Experts of a small language model: 62.2M parameters.
Below are experts of layer 5 (counted from 0) of a mixture-of-experts language model. Rows are named gate (a neuron's input weights, with its number), up (a neuron's input weights, with its number) and show model dimensions 256-383. Each number is 200 + 30 x the weight over its row's rms, rounded and kept within 0 to 999.
Before each expert's rows: "comes after" lists some tokens at least twice as common just before its tokens as in all text; "gets" lists some tokens that make up at least twice as much of what it gets as of all text. This comes from a sample of Wikipedia text that the model never trained on. Tokens count by the router's weight.

# expert 27
comes after: "\n", "|", " |", ".", "==", ")"
gets: "\n", "|", " B", "R", "S", " S"
gate0,235,138,169,249,248,187,186,195,245,228,190,175,234,164,198,178,229,271,182,199,198,227,221,176,207,176,198,210,248,112,178,200,157,244,201,261,216,233,159,223,205,190,136,195,236,189,182,193,275,211,216,196,156,165,195,220,252,193,187,226,154,217,149,231,184,187,167,261,215,217,249,160,184,235,233,200,246,218,180,243,210,170,240,202,164,185,202,255,208,241,167,200,202,213,208,176,197,215,217,160,220,216,208,184,191,198,189,147,143,179,192,206,181,163,243,218,188,173,171,200,237,194,237,214,217,208,175,147
up0,158,212,255,173,168,207,234,224,150,180,210,227,183,212,142,235,172,153,227,183,175,189,209,228,167,206,171,199,210,259,187,190,234,166,220,190,233,161,240,210,194,245,234,205,145,205,257,237,134,194,122,230,248,247,241,169,179,221,230,143,234,186,227,171,217,207,230,117,157,184,132,220,138,181,195,232,168,169,212,144,201,225,185,202,200,188,195,141,201,183,264,213,200,190,197,204,198,192,197,234,193,163,195,219,213,209,218,240,223,216,246,179,205,245,184,175,208,233,171,196,174,209,155,123,173,205,154,225
gate1,222,207,229,193,229,180,222,166,147,166,191,252,154,213,210,203,229,190,209,182,223,170,282,275,156,178,161,146,199,220,223,200,180,138,201,211,196,179,159,244,217,190,169,212,199,130,168,150,225,127,192,212,190,184,202,197,241,127,137,217,184,235,181,182,228,180,190,172,184,187,235,220,158,216,171,179,219,208,157,201,204,258,257,198,240,181,166,213,184,160,174,226,199,198,145,202,166,195,228,125,224,219,203,157,213,223,200,236,190,225,219,204,269,188,193,162,204,216,215,178,264,203,158,186,248,179,176,208
up1,210,172,199,165,159,169,223,177,143,174,191,226,188,226,235,218,229,223,227,167,225,205,245,262,184,203,146,177,200,214,193,149,142,137,195,181,223,161,200,246,238,179,152,217,172,130,217,142,211,167,218,161,191,205,215,202,249,134,149,232,170,208,239,206,196,219,174,204,210,162,237,211,167,188,199,173,212,168,150,194,230,237,202,175,230,232,147,224,210,176,219,237,183,196,130,231,192,202,228,157,207,258,196,141,221,212,200,247,186,237,192,180,221,184,172,180,195,188,187,177,225,189,148,238,245,188,196,169
gate2,215,252,198,204,153,186,188,233,199,187,160,247,191,231,217,200,221,221,206,158,226,193,246,174,193,169,207,243,164,197,208,230,310,208,198,196,167,202,197,135,195,187,206,188,235,116,120,167,169,230,237,212,210,228,168,147,139,179,193,209,217,184,226,160,215,199,214,101,218,159,232,194,169,201,148,189,156,185,204,254,236,195,198,185,178,190,162,252,213,135,177,175,149,210,199,199,159,204,160,242,168,183,216,185,217,160,191,224,224,214,190,201,181,212,159,195,202,145,175,204,145,167,240,224,215,143,251,266
up2,217,219,237,230,138,164,209,220,233,197,154,242,172,259,238,198,167,240,175,158,190,218,203,166,189,173,213,231,157,202,190,183,289,208,194,148,213,191,198,148,214,191,195,173,234,137,149,180,152,235,261,189,173,225,214,185,143,219,207,182,179,201,238,207,229,260,229,122,199,225,243,214,181,195,202,193,201,170,226,208,189,193,204,171,222,178,146,215,217,154,235,216,196,206,207,214,201,221,188,238,161,201,215,135,232,213,221,178,247,239,214,210,142,237,120,154,226,163,177,149,179,192,206,225,221,147,200,266
gate3,194,235,178,239,216,155,260,168,204,223,239,202,189,174,192,185,232,161,236,223,158,212,152,214,257,209,239,190,179,136,175,180,209,197,233,240,148,243,155,171,210,197,167,204,220,196,243,205,241,137,208,232,206,200,141,183,193,180,217,202,183,177,164,231,191,179,166,145,248,169,174,167,213,171,225,191,142,181,153,247,232,163,208,197,213,214,218,196,182,254,229,224,162,187,209,184,173,216,219,214,200,208,210,194,180,168,168,118,220,164,216,209,194,237,190,174,182,147,220,205,166,188,213,171,231,259,198,245
up3,180,232,186,117,156,254,159,261,209,169,159,219,189,205,197,183,187,156,195,181,230,170,196,180,180,233,241,231,250,246,220,231,158,262,193,178,179,232,214,207,175,227,232,236,189,181,153,231,213,222,214,191,179,216,209,269,231,192,186,165,213,204,253,172,177,176,183,222,183,185,218,214,222,269,156,199,246,245,193,206,201,183,156,176,200,196,236,222,204,171,194,188,157,211,214,188,190,209,184,198,201,228,184,204,226,188,212,249,182,200,172,172,228,199,177,211,210,184,198,194,222,206,161,205,220,131,225,209
gate4,230,193,244,149,260,223,242,215,159,210,142,221,135,214,198,237,205,193,235,202,181,234,146,230,197,206,213,222,184,180,167,201,218,159,196,184,224,202,217,271,199,252,182,237,188,237,202,214,216,159,237,205,218,210,237,183,212,136,130,202,199,277,252,204,215,172,162,183,200,179,186,207,195,214,237,167,207,227,192,199,216,149,218,234,161,222,234,189,191,185,147,219,278,211,212,241,158,185,185,173,176,250,207,237,214,183,176,189,243,194,178,179,217,174,222,165,201,240,189,151,195,203,150,213,223,187,161,168
up4,192,204,161,160,206,269,226,201,216,210,185,189,140,192,206,250,238,184,236,164,224,204,133,224,197,223,196,165,234,181,159,210,214,183,216,219,214,215,165,265,180,190,198,260,181,165,218,207,229,180,180,191,191,192,239,158,171,131,162,246,152,251,163,179,136,178,167,175,195,170,199,221,170,218,225,192,197,206,204,210,219,182,185,233,169,249,187,168,177,188,236,215,273,203,148,169,289,237,180,150,170,182,213,136,231,176,139,221,211,164,205,203,235,183,216,214,211,201,236,149,203,219,152,208,160,187,230,184
gate5,155,158,205,204,203,233,177,219,184,204,233,214,187,168,162,188,165,190,207,146,227,206,176,232,187,211,238,142,212,211,219,197,182,250,214,130,237,162,226,233,145,244,222,222,208,231,157,191,227,189,234,240,198,217,203,221,153,200,237,240,232,203,208,165,167,196,220,211,190,235,186,219,225,168,212,188,199,189,176,178,157,129,189,206,213,128,202,239,225,230,171,187,188,170,242,224,235,174,184,288,235,182,188,224,175,245,191,189,217,214,145,184,229,212,234,253,233,196,223,197,202,207,182,169,235,204,219,227
up5,216,258,199,171,180,180,201,191,194,215,148,193,212,231,238,226,279,196,173,213,184,211,237,151,209,188,200,255,159,181,214,232,206,182,187,244,146,224,195,163,240,147,135,151,235,162,216,214,181,221,167,145,181,179,181,197,193,174,176,194,167,198,216,198,220,210,176,240,210,190,210,194,207,251,189,178,210,181,199,210,232,225,188,159,206,265,163,182,185,151,226,181,217,193,147,173,173,198,201,144,185,221,197,155,223,149,243,226,179,216,240,247,195,196,174,169,194,186,206,194,221,191,253,222,172,222,209,185
gate6,215,199,193,233,221,192,216,208,146,215,167,222,213,193,201,138,199,184,198,234,171,198,186,134,223,237,235,194,159,192,199,212,156,162,237,181,190,177,148,239,203,192,172,179,211,232,221,241,182,182,234,169,241,193,209,169,110,215,230,191,218,256,163,230,171,177,215,186,172,206,183,170,203,264,178,192,269,191,171,218,203,170,273,228,202,138,235,175,191,181,171,159,220,127,142,213,216,223,219,196,212,142,191,235,212,163,199,256,253,173,200,234,158,239,212,187,200,231,195,198,220,169,211,227,179,195,237,226
up6,200,159,208,171,248,202,225,218,199,204,169,228,170,196,176,203,156,182,178,195,185,181,248,226,204,187,208,192,179,242,163,205,190,190,176,198,184,231,236,249,186,259,171,177,207,189,255,192,187,133,182,214,237,224,201,150,156,210,231,230,232,235,196,177,200,223,224,188,204,202,139,218,189,223,226,253,211,219,188,175,221,170,256,157,166,125,186,194,196,198,229,208,209,108,143,216,226,205,223,194,217,133,179,224,217,236,218,206,210,208,232,229,206,238,183,157,209,226,268,177,233,197,192,184,187,205,183,226
gate7,120,177,201,214,211,203,271,216,177,183,140,251,158,169,179,199,176,210,244,229,183,209,144,177,149,167,252,184,237,233,214,188,213,208,210,200,245,261,216,211,178,208,180,250,191,200,137,186,213,172,188,261,254,195,186,256,217,151,169,233,201,203,199,201,175,192,158,178,129,122,154,232,200,200,192,198,208,208,188,184,228,203,206,183,216,221,227,173,170,170,271,146,152,175,182,159,213,189,163,160,192,156,251,216,207,191,193,170,228,171,175,144,229,221,172,214,189,173,201,214,186,192,161,218,230,150,187,212
up7,198,145,209,224,258,176,214,206,211,228,217,214,203,165,213,190,191,199,210,172,220,189,216,216,178,226,156,196,172,231,184,200,167,194,164,227,264,215,223,212,210,219,183,185,172,173,209,243,175,192,172,157,232,233,197,179,257,202,278,216,229,189,238,213,175,229,160,171,185,203,206,217,247,216,254,184,247,183,189,164,168,215,235,125,168,187,215,179,210,158,203,214,172,182,152,212,240,237,236,160,327,151,189,187,170,208,206,209,206,199,208,239,238,182,233,160,180,226,193,199,189,211,148,220,153,205,231,212
gate8,157,195,231,128,208,170,184,191,208,176,198,188,188,219,217,209,205,213,182,111,234,200,232,183,209,146,173,241,202,200,206,248,212,215,212,223,184,156,176,211,187,223,256,176,224,144,153,188,217,200,228,190,128,196,160,204,196,160,176,195,222,226,198,214,247,161,258,187,178,261,213,234,189,200,227,204,202,198,179,212,199,182,140,206,259,196,181,240,208,151,179,187,173,145,167,198,209,185,150,229,204,233,169,159,251,198,173,205,196,261,195,213,195,175,220,195,233,169,220,162,141,165,192,256,218,226,169,170
up8,236,224,184,269,187,199,226,206,171,215,208,199,195,206,167,211,220,191,213,254,211,206,195,259,205,274,226,139,162,183,228,153,179,173,191,180,203,226,231,186,216,175,139,209,168,257,256,220,234,219,168,220,253,221,257,180,214,234,209,220,176,169,179,196,133,240,161,161,242,156,185,148,199,211,168,185,204,167,213,170,210,204,261,205,161,198,211,168,203,237,246,209,220,248,218,189,189,235,251,202,217,192,210,243,176,195,208,185,226,154,201,188,201,207,206,199,167,228,182,251,226,221,235,153,155,185,213,248
gate9,164,173,195,179,205,222,214,181,189,257,174,154,222,187,207,202,230,194,221,167,176,210,198,222,216,194,196,225,216,258,167,187,178,225,253,240,189,206,200,195,223,222,189,225,215,229,261,215,187,175,210,214,233,200,259,128,201,248,199,171,220,130,188,208,157,173,203,206,139,178,151,189,228,161,229,211,217,230,194,266,211,199,230,194,206,171,151,202,187,253,197,218,257,150,210,208,163,151,193,221,182,174,207,172,173,194,212,184,152,202,207,168,205,156,173,183,194,197,173,181,149,233,254,233,230,207,209,236
up9,186,237,194,175,171,137,204,181,164,217,194,248,178,221,165,200,198,175,163,169,193,207,246,239,172,245,221,201,189,181,210,185,189,150,254,220,188,200,201,214,194,264,170,259,116,172,192,197,212,152,228,267,179,207,189,245,112,188,197,254,228,233,220,209,166,220,225,215,162,182,153,225,164,186,198,188,170,188,175,246,186,210,187,214,250,172,166,185,201,188,214,216,133,153,169,234,249,205,164,217,208,197,176,251,186,217,198,269,198,185,165,185,216,218,182,150,190,221,210,205,237,225,231,223,199,205,162,163
gate10,224,194,205,163,250,207,182,239,230,209,181,231,187,223,201,186,158,279,171,203,189,209,222,144,119,189,204,212,186,255,175,231,196,231,169,174,194,200,182,241,194,227,231,168,212,196,180,207,203,135,232,179,241,207,192,186,213,139,210,178,203,256,213,204,177,202,224,208,214,196,206,215,200,282,188,208,238,223,179,190,167,183,230,197,182,145,185,180,217,153,228,179,257,128,138,189,208,196,187,173,184,146,172,193,266,204,238,131,173,215,254,210,183,167,205,188,232,189,187,171,266,172,169,222,179,170,202,205
up10,193,208,204,221,160,192,186,164,199,169,218,145,219,201,204,215,240,150,233,186,240,171,148,254,237,226,202,158,220,167,226,152,212,199,220,202,235,169,218,163,194,183,170,216,210,200,211,173,199,236,177,187,132,185,202,212,201,251,157,256,150,147,212,178,212,201,181,184,201,210,198,189,190,109,180,184,159,176,195,199,232,239,177,231,215,230,210,216,195,201,186,207,163,263,248,211,220,157,183,228,191,262,196,209,189,198,150,271,178,206,169,190,264,206,181,204,194,199,212,202,156,210,202,196,229,254,212,203
gate11,255,248,203,194,227,203,202,210,205,210,189,174,143,188,168,158,223,240,224,244,215,217,228,243,172,235,317,209,195,183,185,169,148,258,198,207,249,204,177,157,177,203,223,191,179,243,233,227,278,216,256,183,170,169,220,271,223,201,238,210,167,197,225,215,216,176,181,260,212,266,184,169,246,175,209,223,218,229,216,254,207,172,234,205,233,223,228,169,215,236,131,231,192,247,236,219,213,205,220,179,223,257,199,232,228,244,211,187,202,193,211,219,150,220,208,212,202,231,223,198,266,196,249,186,195,199,183,176
up11,258,234,201,170,238,215,183,224,207,210,197,168,160,189,194,161,218,250,230,221,213,225,226,246,170,250,319,194,192,211,187,175,140,261,182,210,245,187,163,151,182,206,214,184,174,244,217,215,291,208,261,178,173,170,208,273,222,218,221,203,164,200,221,203,222,186,173,245,206,251,192,168,228,193,205,216,221,216,201,269,215,176,222,209,236,233,230,172,228,233,131,226,198,239,226,225,210,201,233,202,196,257,199,234,228,228,201,198,196,196,205,232,143,235,192,223,200,229,233,185,243,194,232,203,206,209,183,180
gate12,132,258,182,170,194,237,220,200,285,193,140,214,192,186,174,216,192,127,215,208,192,209,205,246,172,237,231,193,204,194,200,228,206,252,158,190,169,268,183,204,178,226,188,196,246,158,206,196,220,213,178,236,230,196,181,253,215,221,261,152,227,177,231,178,190,217,182,148,217,183,162,200,231,189,162,216,199,181,238,229,221,217,207,183,210,194,174,183,224,238,220,225,183,205,258,175,204,196,207,216,180,254,151,208,194,217,227,214,173,202,237,230,246,138,199,186,197,174,242,227,158,225,172,173,215,183,231,240
up12,167,241,171,161,179,209,238,228,224,197,164,210,183,204,163,194,190,97,206,206,199,224,216,209,188,277,240,195,242,224,222,247,172,231,202,207,177,238,203,194,178,249,220,190,253,150,171,199,203,169,210,252,222,195,173,249,209,208,223,167,235,182,231,189,159,190,188,183,172,164,151,196,204,203,173,188,223,184,187,218,218,223,203,201,189,196,230,160,210,223,231,217,181,194,230,216,207,197,201,240,219,205,151,228,193,198,198,220,167,192,208,194,242,165,214,231,194,193,249,238,165,199,148,157,224,180,229,223
gate13,174,194,225,259,172,192,257,240,206,188,223,234,187,195,185,202,196,221,205,198,178,224,216,218,187,174,188,209,217,154,208,180,218,196,177,182,169,208,211,226,179,225,254,239,147,195,238,193,148,227,132,238,279,197,195,166,205,202,199,152,200,158,194,166,183,216,217,159,224,210,144,224,195,188,192,256,155,221,191,219,227,242,230,197,236,133,161,179,180,164,189,227,209,170,221,192,232,206,151,232,152,206,201,215,214,249,156,218,232,193,199,194,207,254,105,173,212,167,221,212,164,267,177,203,219,175,195,199
up13,204,222,180,214,154,193,202,214,178,192,199,215,168,185,223,228,182,163,191,172,215,161,174,141,220,205,189,197,182,253,200,236,209,198,192,180,201,233,215,150,207,187,191,168,226,172,177,195,231,170,230,188,154,168,222,186,162,152,243,224,199,227,174,189,207,188,198,247,180,155,246,193,191,172,168,143,241,196,208,194,179,210,165,229,191,213,226,253,189,234,235,187,219,221,143,209,160,193,243,182,216,135,218,204,159,188,219,200,213,204,212,221,216,207,226,168,218,164,211,201,177,180,269,211,192,184,198,218
gate14,201,208,176,207,194,221,194,154,140,217,262,200,153,218,203,221,232,238,164,174,228,174,184,214,188,194,179,248,207,143,187,172,136,203,159,172,190,171,209,246,195,217,219,206,204,194,236,198,206,208,217,161,151,226,209,165,201,171,132,206,205,218,211,252,186,206,218,152,238,219,199,150,148,217,223,196,179,188,195,165,218,164,225,184,178,200,164,204,228,245,171,217,198,235,175,218,162,215,201,214,193,232,191,142,180,180,170,225,197,205,211,155,168,121,241,262,174,197,180,152,239,164,139,238,155,183,202,231
up14,212,225,231,176,193,187,229,258,238,191,112,243,242,212,191,172,179,209,262,239,189,197,201,212,208,231,234,184,196,261,196,205,239,185,247,260,185,235,187,169,208,155,206,196,190,220,160,203,204,227,192,219,249,188,194,239,199,237,225,180,213,179,189,172,219,139,187,219,175,156,234,207,215,196,193,197,205,214,221,227,207,197,166,217,207,203,226,160,174,131,235,171,201,172,259,224,233,224,193,188,187,183,221,284,239,179,215,220,187,177,193,228,198,274,155,159,210,234,190,256,173,211,260,145,221,212,196,170
gate15,169,198,217,144,152,225,222,174,239,151,154,186,186,179,190,223,237,184,243,200,244,195,233,247,171,206,248,168,242,207,202,193,179,201,189,162,214,217,216,178,200,235,203,228,226,206,193,171,211,227,183,247,203,176,212,226,231,191,224,205,198,188,251,162,187,188,230,186,133,172,139,235,215,166,200,240,178,170,226,226,182,229,182,173,262,187,173,237,180,165,231,190,202,233,181,203,201,199,159,207,221,245,204,197,205,216,167,207,195,217,165,256,259,186,174,180,199,260,275,166,226,193,168,178,244,193,188,175
up15,249,182,263,199,232,190,172,184,171,195,255,176,221,221,199,231,200,237,185,157,222,220,200,188,226,200,228,174,157,256,156,190,205,218,199,202,194,179,195,201,175,180,182,142,193,219,199,212,178,160,244,173,203,223,219,164,205,193,187,208,225,230,217,207,228,187,192,180,287,200,263,133,221,196,184,162,239,193,189,138,227,160,226,225,126,209,211,162,211,196,140,172,240,157,201,192,215,199,264,244,198,167,179,173,233,143,218,194,204,202,216,136,187,220,232,221,192,219,185,214,186,129,193,248,157,209,227,216
gate16,207,239,213,206,216,198,167,184,221,195,188,166,191,179,157,170,214,196,228,198,215,220,147,180,218,194,223,135,205,203,201,192,172,185,211,291,230,168,143,202,211,196,228,180,166,231,190,177,206,190,206,213,206,206,193,260,210,168,176,197,197,249,218,244,219,122,163,200,155,241,198,182,193,176,230,197,222,200,188,258,207,190,183,242,292,212,205,149,206,185,168,175,226,232,204,211,174,223,186,160,232,189,217,202,180,181,201,158,169,185,216,177,252,199,185,249,195,200,176,292,223,197,237,175,201,191,204,211
up16,258,209,196,164,226,263,199,250,206,219,115,222,179,140,166,180,191,191,269,186,191,186,170,202,169,225,239,204,196,221,215,203,220,256,192,221,209,213,161,181,191,200,221,272,175,197,157,202,193,196,186,198,227,194,181,217,158,139,164,174,188,180,234,181,197,154,184,167,227,190,206,196,169,240,156,191,259,222,184,246,248,158,189,161,198,218,232,200,210,144,193,140,200,180,231,170,193,171,189,197,157,197,206,218,192,185,198,211,180,190,182,223,239,239,154,231,207,196,216,227,209,237,186,207,240,148,155,208
gate17,197,217,189,230,189,210,167,157,182,191,158,181,145,203,198,206,206,212,208,190,201,243,187,180,217,197,187,183,251,184,175,151,204,197,267,159,223,244,231,157,171,242,203,257,195,178,140,200,217,173,241,218,208,224,220,283,199,186,144,217,206,193,172,205,135,195,170,176,192,197,225,148,232,165,240,212,204,188,165,227,205,220,195,247,187,202,180,199,189,232,203,216,215,159,192,258,203,205,181,205,205,178,237,237,159,200,143,207,177,188,186,119,148,240,151,195,197,159,190,192,222,197,196,218,277,150,159,156
up17,205,235,196,249,183,248,190,177,191,185,176,195,144,180,224,221,204,212,207,209,180,224,190,201,212,186,206,193,245,190,191,166,241,207,257,170,216,274,232,118,132,213,201,269,190,198,135,216,192,203,231,224,203,225,199,245,230,222,175,191,234,183,176,187,162,182,194,163,211,196,212,144,226,175,233,204,213,214,202,225,209,213,174,254,168,180,192,217,191,269,207,240,216,189,181,281,175,216,204,211,173,166,235,260,164,188,157,220,183,193,202,109,149,228,161,216,187,149,180,188,257,199,181,206,260,146,177,156
gate18,226,186,163,288,255,184,243,245,199,203,216,189,222,201,248,204,208,180,173,215,177,182,189,161,153,216,205,176,143,180,154,194,214,182,244,197,182,204,186,236,219,215,194,179,187,230,248,242,171,150,176,213,190,182,214,181,244,203,240,175,157,225,166,211,184,233,175,216,200,214,173,226,217,190,191,192,177,200,198,182,158,201,252,233,221,169,206,140,203,220,187,215,248,200,159,205,195,158,222,153,198,135,195,210,214,229,223,168,250,183,274,218,213,207,189,161,203,232,219,187,240,198,177,157,172,251,175,208
up18,235,217,250,191,195,183,188,144,203,212,201,218,202,211,152,183,182,191,172,216,217,207,212,194,228,220,235,145,182,232,278,231,197,182,191,180,204,215,169,181,191,223,204,149,207,205,212,202,186,184,238,202,223,193,186,238,149,153,237,206,277,242,177,172,186,204,232,169,151,184,153,158,188,230,185,237,220,201,166,186,176,148,203,191,193,135,242,188,196,189,271,179,209,141,185,208,224,222,196,208,205,156,194,214,245,159,179,207,197,197,273,212,137,205,194,229,204,186,225,244,196,166,202,207,189,199,211,208
gate19,210,152,212,269,234,226,249,176,223,214,223,180,248,217,187,231,221,191,178,209,184,215,210,197,209,148,201,158,211,138,163,218,256,240,201,251,155,214,148,197,193,164,135,178,246,218,216,203,215,227,195,209,214,171,184,143,244,249,186,159,200,198,161,220,225,171,192,185,248,205,197,176,192,223,223,226,194,184,175,238,229,183,249,232,176,154,168,182,202,260,166,210,197,191,242,173,166,176,239,172,243,200,193,193,159,179,246,143,155,185,244,218,203,110,184,207,191,220,182,207,172,207,234,149,165,279,193,231
up19,130,233,253,175,155,233,221,196,212,180,204,200,189,166,176,162,173,146,162,213,165,170,192,219,123,199,233,215,219,228,249,254,198,225,212,164,205,202,221,152,180,226,266,251,185,203,163,232,161,214,178,218,213,173,204,217,199,179,215,157,297,189,208,134,208,188,199,179,162,176,153,234,181,207,161,234,189,200,245,147,181,202,187,212,189,138,238,212,216,187,257,221,159,168,198,238,188,178,186,203,183,180,186,231,233,205,177,282,222,195,225,192,199,242,226,220,209,168,203,208,226,255,178,156,210,174,213,206
gate20,211,182,238,242,194,240,202,273,222,229,141,169,232,188,218,213,217,150,208,213,197,235,169,221,159,169,247,193,246,194,219,247,216,225,217,219,198,216,176,214,187,187,219,216,224,232,187,197,248,190,135,223,193,146,232,173,199,198,122,228,205,165,162,179,184,201,201,204,137,152,182,168,138,138,232,264,204,156,217,242,240,220,291,225,195,131,151,207,209,212,204,238,194,218,158,161,160,178,186,219,203,189,241,224,161,211,201,193,177,169,206,148,234,222,203,188,185,150,186,181,194,230,200,206,219,180,182,189
up20,237,167,191,252,287,217,149,225,199,200,217,178,187,193,203,173,199,242,146,190,167,169,103,166,206,194,149,190,172,232,161,152,186,198,177,216,244,167,193,229,217,154,191,188,213,216,219,186,236,205,213,132,168,177,206,186,183,221,148,212,162,209,166,243,229,191,184,238,279,228,220,204,211,156,224,111,233,211,220,177,245,223,213,198,231,234,213,187,197,233,158,225,221,239,149,206,197,208,242,177,207,187,220,174,181,223,212,143,194,190,205,207,162,207,190,208,191,184,155,167,187,219,231,211,175,245,220,211
gate21,209,198,232,171,232,219,219,224,188,131,217,240,186,186,183,228,140,193,196,194,209,209,188,235,196,240,217,178,210,245,156,255,184,226,213,223,223,238,203,235,174,213,147,238,183,180,182,162,206,200,182,265,203,191,212,180,206,216,165,243,188,194,266,182,186,152,215,246,189,148,195,217,187,176,228,232,201,208,173,214,191,167,243,225,173,233,205,150,196,202,247,175,202,228,201,164,247,172,193,162,248,129,156,205,229,195,184,222,197,227,170,213,241,231,204,255,191,214,203,236,205,170,170,236,216,190,158,206
up21,200,209,195,209,194,243,209,196,201,237,200,181,178,199,218,189,265,192,220,251,197,194,172,143,192,157,187,249,198,198,224,235,234,202,200,161,183,172,214,199,241,224,242,164,233,236,203,224,136,157,226,166,229,192,138,211,194,176,216,165,207,241,164,207,226,193,186,121,181,226,221,200,202,209,189,136,229,202,239,191,191,197,203,167,268,172,171,215,192,191,139,196,177,153,202,253,133,224,180,220,181,244,228,192,176,183,193,169,188,198,221,181,202,162,214,172,193,225,241,138,163,178,210,201,178,192,234,192
gate22,216,183,214,195,257,168,237,209,213,218,190,181,222,195,174,197,189,230,173,205,161,197,214,166,232,213,180,209,192,176,220,195,206,170,195,191,191,213,227,265,201,220,199,191,199,204,200,224,116,110,215,220,255,174,186,205,181,163,239,186,180,264,165,161,190,236,214,189,182,216,185,224,185,226,233,252,167,222,185,183,192,248,235,201,202,145,224,189,220,209,234,206,276,155,194,172,222,200,174,193,147,139,232,192,229,250,185,132,243,204,231,230,170,240,203,221,228,260,197,170,227,191,183,226,212,190,180,146
up22,210,224,199,190,142,215,140,172,189,175,207,227,164,249,205,215,176,172,222,183,251,217,204,240,189,204,227,182,175,240,203,182,226,260,163,202,222,189,199,169,176,187,185,172,212,174,179,172,262,265,198,169,126,233,209,192,202,247,171,220,204,147,245,215,220,190,216,200,244,240,222,153,207,202,167,147,232,164,192,205,208,101,169,208,204,263,179,222,196,195,160,185,170,247,225,222,203,188,219,229,235,264,138,177,215,158,232,229,157,223,183,162,226,121,214,175,199,158,193,238,185,197,193,156,176,216,223,261
gate23,181,185,226,182,185,228,208,212,199,191,165,197,225,177,184,228,213,182,211,200,183,151,203,259,166,181,235,186,219,195,214,211,231,233,240,224,137,215,225,159,190,198,228,264,148,112,175,159,185,167,199,209,258,216,153,201,168,189,219,190,229,197,226,185,226,194,229,149,195,159,181,249,172,261,168,194,139,212,241,197,165,186,188,179,181,220,168,167,184,215,218,215,197,149,264,170,224,179,171,204,192,212,162,231,245,171,142,201,225,183,178,264,267,135,209,197,202,210,201,179,218,226,177,181,207,166,225,247
up23,216,180,188,167,174,171,235,195,185,205,228,151,240,219,251,204,186,231,186,205,199,166,231,172,237,206,225,223,152,141,173,104,212,197,226,195,177,153,219,208,245,195,214,187,147,209,215,185,169,221,203,168,160,207,176,167,188,179,188,239,154,219,203,237,200,244,228,198,194,208,197,200,203,205,221,187,239,177,210,164,131,198,222,216,181,230,180,162,181,141,200,204,237,198,181,224,231,194,240,187,174,182,200,152,249,221,174,219,270,202,196,243,188,226,199,166,208,227,223,142,221,191,149,202,194,201,104,203
gate24,231,198,219,243,200,227,177,174,183,158,183,231,155,227,224,164,171,172,205,222,237,188,183,199,130,236,200,168,196,210,242,211,169,252,187,137,177,251,203,195,197,219,205,213,213,179,192,167,191,184,190,205,187,183,162,193,196,191,237,262,172,197,172,176,171,216,215,185,156,178,170,205,242,180,165,242,210,217,212,198,137,178,204,172,169,202,178,238,212,179,229,151,250,172,167,194,213,152,205,172,167,147,169,187,211,192,201,221,189,225,213,248,158,243,160,184,230,122,240,246,171,230,215,246,265,191,197,207
up24,229,189,199,256,203,227,158,166,199,177,208,170,224,203,224,157,193,140,191,252,230,190,178,186,120,232,203,164,182,211,227,180,149,235,220,149,159,223,178,192,225,221,207,207,216,213,173,193,200,206,195,193,171,173,167,214,224,202,235,252,131,173,160,212,171,190,194,234,154,202,162,209,258,155,180,216,200,219,215,171,138,197,200,194,182,204,209,201,206,199,198,174,257,208,171,198,192,164,249,147,187,181,184,229,231,192,224,222,164,197,207,249,150,239,192,187,210,143,247,227,208,219,205,224,261,228,202,210
gate25,176,182,186,192,199,195,194,232,189,231,173,204,161,158,184,230,198,116,233,91,193,157,192,224,188,201,215,233,192,207,209,177,171,217,190,194,212,189,233,234,236,266,248,254,150,179,166,217,224,186,247,233,180,220,174,169,179,165,206,236,215,195,226,241,164,210,203,186,218,174,199,229,197,222,214,190,161,233,213,189,197,206,224,229,212,215,228,224,176,217,194,203,192,154,187,204,206,181,175,202,175,242,218,219,210,231,162,168,225,222,203,213,199,210,230,205,217,210,217,169,138,191,155,174,274,160,183,235
up25,241,153,212,188,232,213,128,236,210,157,229,221,210,220,249,206,165,161,211,191,209,213,200,173,201,212,179,180,212,242,129,226,180,210,233,175,256,188,225,238,200,192,221,184,253,168,164,203,174,190,192,177,186,231,163,245,210,109,160,187,162,215,191,197,216,197,193,199,199,228,247,254,180,203,193,207,173,209,203,178,227,203,221,217,211,209,161,203,188,149,183,193,165,195,250,173,188,163,186,233,189,173,196,166,219,158,236,191,154,211,232,191,260,181,200,232,216,190,197,172,215,163,190,208,187,272,207,233
gate26,190,201,205,183,153,186,161,146,196,169,240,158,229,207,240,246,197,158,203,172,186,212,218,189,190,195,210,198,183,169,157,162,159,192,226,127,266,179,217,183,228,160,174,163,211,231,201,182,202,185,230,155,170,207,222,235,212,193,187,244,165,207,168,185,164,248,189,233,198,203,214,223,189,181,196,192,195,208,150,185,156,235,167,199,244,243,191,196,200,211,189,194,192,224,269,250,221,229,192,182,216,225,211,214,222,214,171,224,227,216,187,185,175,213,197,203,228,204,194,183,195,175,196,243,238,253,216,173
up26,174,197,170,176,185,176,195,142,171,184,218,188,174,225,165,168,202,236,161,246,238,188,197,169,188,183,233,167,227,184,198,210,159,190,216,196,220,215,212,143,190,182,127,177,197,205,177,229,231,235,204,193,207,188,214,204,230,177,200,207,194,186,175,183,124,132,151,221,194,224,199,196,222,159,237,212,205,170,137,206,173,183,196,225,232,256,169,166,193,175,234,215,159,155,222,173,172,226,202,170,249,235,186,199,205,172,194,163,211,176,216,213,184,205,164,237,179,241,208,248,194,185,201,213,202,230,202,183